config.yaml
d_shared_expert: 0
seq_len: 512
dataset: "wikipedia_en"
Below are experts of layer 6 (counted from 0) of a mixture-of-experts language model. Rows are named router (the router's row for the expert), gate (a neuron's input weights, with its number), up (a neuron's input weights, with its number) and show model dimensions 96-191. Each number is 500 + 40 x the weight over its row's rms, rounded and kept within 0 to 999. Numbers have three digits each.
After each expert's rows: "gets" lists some tokens that make up at least twice as much of what it gets as of all text. This comes from a sample of Wikipedia text that the model never trained on. Tokens count by the router's weight.

# expert 16
router:515551520439560487540491482518437494551534439489537434505485474568544558487525492518470553508527484576455547473516507572483475464467535510483478579490523510531438484585502537455523444508513531582416451485481427484476526484475556449566561492497438467532494458459559470612460492555500520495
gate0:486563576465529580381495471513446512545540466460529493460517531502561538493500477511479536474463484560545543496581517511491476420541602504485556504496541501595434499502551500483556485435533546542451559425474409535584459526420530501534518419462493562470490492512525453512474570530509510485
up0:496502519425513516510501535506446476495412433540532478547498459574475414553494496484552430459538475524515581428535487568519517511484476485470517596507494503478585500495505484495532449543535473487551509468459474444506472503462499548509456495469514518494578469431466505498513497564515412517
gets: ", ", ". ", "to ", "with ", "and ", "of "

# expert 31
router:511495531440536497542452453462460411557545492499541409534403456586539533539468459489478572515501460603483604428538465533504500432437527513489427557546500540458461503519492510465508457510546495496427506467441479512419519524477553465548480465506475435509519467460557484555450519521556503459
gate0:515479365509517462450523464503446560403550488489442493509487484479536465483451497481546557414513466510482502523462526480508527481494537535503456484498534518506546540474530532508535584444474537503506572528479495551610499541547547473508468533451453516484465555507532521455429543540529450549
up0:485522554451523536535449458464476557491570397562511483487493480543511430518541492521510494550517594498575500479502511576499428455476471558502491458498545502489482500402462514551527544492514505504477444419579499425519506516468483510493512494476525455555483539537507521513496453532526547442
gets: ", ", "was ", "=", ") ", "that ", "as "

# expert 1
router:518476541436518391537477500513432456537514468496501449514484451579466591498555474541518586536553498563475551492555480585452468467468508457478438572566556503528497470566527525503548459572520537531475456486437435516486570524508518519527528518538444430488500449439502444589485478485554471503
gate0:584448501411534446517554529551570469532605384525481515513503580545464564515471536475535523502535505492517540493489531467509524489531485419496505522460477525504453595496469492470622526557565437588459579534493478537493525464549531503587504539516483427450552521483516469508485529506494508505
up0:552506479533504536495443514515491515510464504393548492430483526512532453556548484468516542476546538541450497525540422511521468490490479579490464510484406542567438511562464565490575452439553506542350491473439450468523514488484476488434576472483550521604394480473464548480481542523548495520
gets: "to ", "of ", "for ", "in ", "with ", "and "

# expert 29
router:535501491473514483563471524489446443567545454504587469534465515574545549556507464526503577535527448521519563475532434512488454483425564495486442520602548496507522489556460500431479443490578560438463516424410462475460498610460514517563476519512477528511503448493542457535430545596521509428
gate0:525526432532474494531530545407491518508494502550504500529522527517572568555493486516516497519520482522486539499452501557451461496583530469402504565441518523472514494430517478473498543480527588538487525531476400542498535578512515532517506487482515519458487420536539470507515557553482473495
up0:534520514423501474448499435550493521523551535515488480503457523565529455519521510547487510468523530555435552498566476510477562541499546507501393555518528521478460531483521547482554566539543464553544547437529533484457545526470545478526433530461503412518541497503525472464486449483559515480
gets: "| ", "- ", ": ", "\n", "(", "the "

# expert 7
router:544449511437524362540531484527403480475495483509543464514443486524519490533483488529487545544573466534518575483475420588468472449466539440466480545539536520522498499580497488517567452536528553532497465448469471532454546511489555510531531479571464497500550453459485483536482561508508530486
gate0:574516451492569513537554490497524505511546454531543470488527532541498491453476416566491529527511455531525455536431532495558469466477519521522531510494533475479485568509474501460461497456466537551504539542522531453432477448488585445425447504561438543471518479461488510547476482507512526457
up0:540519471573458535482568560503441517456465444532508444491497520529573444520516531574448490429494508503482442510451474461529484449515558518521452474498457496520513474500509576474434540477503493459484504487476470489542432493474555489536483409633529474553466498438505495506544515482438533532
gets: "and ", "a ", "the ", "as ", "The ", "but "

# expert 0
router:495530507456572441499467515489440484461576486496539413465501583529526527517471528527484513501618487521500534428517476468527502469427590504426498510466566589466506491536497517477511537524484531494511530472479448495456549499440535488528467510580441473508456459548531506523498557563548521458
gate0:465555509562515469468561433507493518605530503480523525518522532553540495527438446478502442504454531529473509582542540511517479607466554543457515544503454468478513477499481476494509519549522531467548523539576440492459443483491550498518468483543466479510519543559504474510568512517485480573
up0:557525505501585506527518533537450498510513509545476482507500500499565446487505499527523500496576532525476480493517457469505487548440580533520537528478502609401518553489463399541521509499509540466505466504554465508499560499491559485527528459546535465486401485531486569522473479473535562555
gets: "\n", "\n\n", "- ", ". ", "==", "|"

# expert 20
router:598503488448481533531509506553462476469524507486529398508439521490555562558503475534495541510533434534504572436522480503451495504418538501495458554512536513493495433605522483485552512543508500473508476450421532509449485530521487513516446468571429563472557478465515475530463545559537480440
gate0:500435500547495492508487504459502439518592559492440514455500465554484469417505465511515440502544546487556509528552546532503582487435509505481534454441503478436499480524537507489518469490531457452495572500559514528522488482483484556566446483534481464501507549522530465414504507418473519441
up0:498527461510469545421534487533485466508519478460520541517449505539506471504489437486502548503564478527567460541369594494506450507470477507476513530486579472452494502540512522520508437542449538540491450544480483527514459515524477455544541517493504597492484456592459490425490521390440457549
gets: "(", "\n", "\n\n", "; ", ")", "1"

# expert 14
router:568443525475501461540513489441472472514605413497572466573452518551513510548521473539506524462529455516491569483539483545482529496512555485464454528567516547472484532584462528453527454485525511534529529474484430551512582544434550507520507510524453482574547434513488504533498537551526534460
gate0:463501523486539457482542499518543514522521524528494538526504502509391554495457558523561479499456466476524502481491408500560463423531526529532537537502519502464583499598563539486559549467521417466505505567488462467418499576584555529497506475521478498497502499478563467523543481519507531481
up0:458526494490487525455530489531480612511499527474534513483476469548440437488501522497473484446573530558526501487531599465531540467479539461526459505459437520477526467440531465454526492509491544505538516464522582578470551485524524514480478491521523520549475536537486515478481440460537492492
gets: "\n\n", "\n", "| ", "- ", ". ", "1"

# expert 24
router:552529500481587391538495538481527490457529467536510468549451492534530532525508447546545598463567481537497598495488522522497548451479591487453476549516529519485506512532495527503537440504526534533465515441478433494513535497464569532547506512568453483513526495539554463528507527561514528484
gate0:500455504516531537453594474455399500474504491523484539476532416475498502530494482498488508488506404471481490511502518541526539519559566540562496525519454528523548453471532471472449444486494505502512501532515498499508526484515444500552490574527446497492509533495469506489474471506458459476
up0:481506447509559515492547469583474476468533528516521446499519503550537419507450508486550513478524569536487390420514544492452520579608479502527500492477502475446494522531508530528441449526499534498541531491544469461435524516535536386519500503498538570463537505477606484522515519454522452476
gets: ".", "the ", ". ", "a ", "by ", "of "

# expert 9
router:554479482449540473494485465503455446480562497506470465507401531535519493551513492541459557517509477555493502436514448533428477448459499472491454545586468519470536454536559508509541477602571516500449497483433499550516557500497516456534474497502490511457542476471534508556442477527540465474
gate0:421490511514500502477552578529433486514494515509476487454507428557526558501430503493494498434398527459442566595464489528516512493496492470540553531490554531522455538486523477586495553561445488613459447495530545537524467442500500459456571523492493460575519480547514507528491500498492531499
up0:496467425431568517549507487539483487524473493492473553456501513529444550513485541611465498533443461595460505538506418561534451502478514455496517531470544487516523544589471471493453475531559478523430419488521471574505513514494424500483510397511517497471518441483581473470533539531496475480
gets: "in ", "on ", "at ", "as ", "In ", "for "

# expert 13
router:573494468444455438556477540492506540483534491635507433480490477559529463554486463541495541515608498559503519463480504504503502510457528487492477572511472559476470434563539573483526497539555483514475520424482479542471543556487480509534503488517475520489534483494561508490463502542516525454
gate0:528500486472535500475531508539534459464471460477505501441507541475531487479464536504419547582422519468467446553484507545497471534550511484447407533430613488550525495569480457433494492420436514575565481507527510482486501492535475550530424530501437487587529540541492455517570492486551415569
up0:478513532560440566522545536573548469576508450586540478455498444489515494556489482507610506464481490544400612509492472541502541494495537536496512536506486536513438498471464586493545545524512499479440448518515459485521564482502561474551489502548452454492522514495575566432461517548551478524
gets: ". ", ".", "'", ")", "|", "=="

# expert 12
router:586491486462511467486452489516480477534554456512515461495499529510602562552506464506527544537545458573542571440562488583494521437468565529455481537550522503448555439591540482392561513529569559483486525473432507528474523515520495505539532495542486492517503475504512489529491516577584480456
gate0:489502465528554478476528510486487474554497584397467508519534570481481494553470573476538477451544504582502549510531530510476502558472507539460509527512523512565480433479469534436467412497428527434510504524473421515503499446455539563525517454493454544500418518526508528500470557545534497529
up0:550447515441554495548550467554509517496482511538530529480509504570443474485533460531518443544487556524441529495433502525493478462494412513516482522502493508424512533492493465545482467585478545451490517400506552505451502532506576454485541502528434515483438471538501489532486532538529491508
gets: "of ", "| ", "to ", "and ", " ", "in "

# expert 3
router:562496508483476469497482476499468526513517449513530483456469579512556544518503499494572509531549524568514572375507522471508493481496574513475456543502556502517471485560463478491480511547504503496533503492509535561544482597492498494519453510491418501452510497554560519559475510534545515513
gate0:431482443504486462519549500559504510485455498529582512426410433492451520529455542504561479533527527516423500437437496554529551481495463521510535484466435529501570551568475445507557539488510449493560518500537507503479572506431500475497546511528459396511567458547541497549467510518533510466
up0:530508553506519475483556509507509495464503482395444499521514479485573461497499520522538547483496480488466510554392520528508489510482490466522548462556584482489513557366529567506504486531484436543473480521477555478557522553486485419515503467569489428477440527488492492570473548511513503494
gets: ": ", ".", "- ", "″", "N ", "′"

# expert 8
router:556485522507514396594493532454505479526496491562545448517486519499528544558551516515479572493499434572518559442503495521496478473525528466448457538542522529463487505558512528450528495546598503523470541472478448519449505557467503513537447495510451490495513507516581478486445506577478516423
gate0:495484491454481586414460482499574517437538434524441516490539484516437518445549625500600524425447535418512472444518518499468494470487545514465527500509559550459472546554510509519447468508475536545485463441544446537477485479561541516557511519518514579511556392446483499518476504541610482530
up0:535503479516423403458429479467452478470468516560547478539521562540523459505506521472502502490486529525500471597438514451572493534508491459447534469504481495483478564466480481475522494593480488524521494492446512508500529581549470462451445457516535506482486501514509477507550429481546487517
gets: ", ", ") ", "\" ", "(", "s ", "), "

# expert 21
router:519460534431474417530480521533435479508492516518481478551492490575489525523517530547478602499552499555459528494568494593422464493423542476496449602535548526535454452562529505471541490502495483578439469512482467485515582488471550508485520534488444457500494468433513481557485545544523541494
gate0:455540517536515528495481561491530501523489543451497529444546431448486451452542515497510520402488511474489545501587535484523391459460514529486522531497498533544485493478522470523475462522539551494435536509451543464543482502515541462563532531569566505488520539527499535556494456487503518477
up0:456522496567534510446519477465461462551421471539561484550510510507501504536479456493545511484521433525513453519502446539556553516429541484577467498497536569538515518522487567494502519492444507480427522473503432532558545498502458514475532542500477442459466473508500488519510520439546449525
gets: "to ", "was ", "is ", "of ", "with ", "that "

# expert 26
router:529560535445477403490502475475491459523493442497558468503496493560539533527516497517483538521498462577453565460524489494465507478484578454435405557579526510529522528551477508456466473548530471459477535498513461518519489535501527514534516516568478534455496431505522476521474556507583512469
gate0:558411564552488532502527473588539549558545505529567514492545514450516492472555485464483529489505412455491486504399474516474443522429435550569452548461577450487511494493493536435497481457528498453512533497486512459432470419598482526462475439496499524549596504532508495505494489516449517481
up0:483537507538516561538445424447486561455450454522522493428530525524503486527552529544513442451463466516529537576452483423523517455521472511463469504456519519564476481505542521479507396499501445497481492501523528461451480480569534580535405357530561566537512483462521523521500489485604505488
gets: "the ", "| ", "- ", "in ", "of ", "==="

# expert 17
router:553486518494486327572526513461478453530502497508472434518408487524537529553478511526505600480526445562482571430521497496472455502520513475442466550574549557501445477586477556457549500528528513506422523495447502504478529623476542516516489528501463512481545485523570412556477554569563534489
gate0:480522423480464481463550493441507575499491530523474493492509601523470421540532542434439471458434486537478489515544476482431519528475496504526517447439484492497503505555441471491500594470526515486509557528556515567483432515523568507521466563472490548501555567511441476544509508515371573530
up0:474441530461511467531543445475529424591414533554452488531495460514514567462483539458465448477512491623556470419525574498426513502543440517530550526519457444486497473529536503473533527453498535487472457457506535481473540474402487444485518464508458442463529530537480448504442583468515531462
gets: "| ", "was ", "is ", ") ", "(", "which "

# expert 27
router:612467477504565376567496504466484474512545427537495453552455527542514540550562477568498533501551425514519559457465480529429530449522553414469422540531535543462528466536511474404540464508530509512466507474492491510464542527484547507534532489503448510529534462485521444521440544552537512488
gate0:516521516499570585539533502491512451496457478531525460501477478506495479517491429487387503458484484478506449514598596547493493487485481474391507485444522521522455502445562519443475512462497458462516544490490501454494525509424509472512545549537537467529476508490488460513457491569462466459
up0:488519522500510516557532555474465487467475580476475467474466510429453415505537514485496465461456532445487556500386465551570436499469408559534473517514501575492468512511513528471491480576478497575550454430505451499495531565501521495570453410534470500521550498504534391535522519517538511462
gets: "–", ",", "a ", "% ", "to ", "-"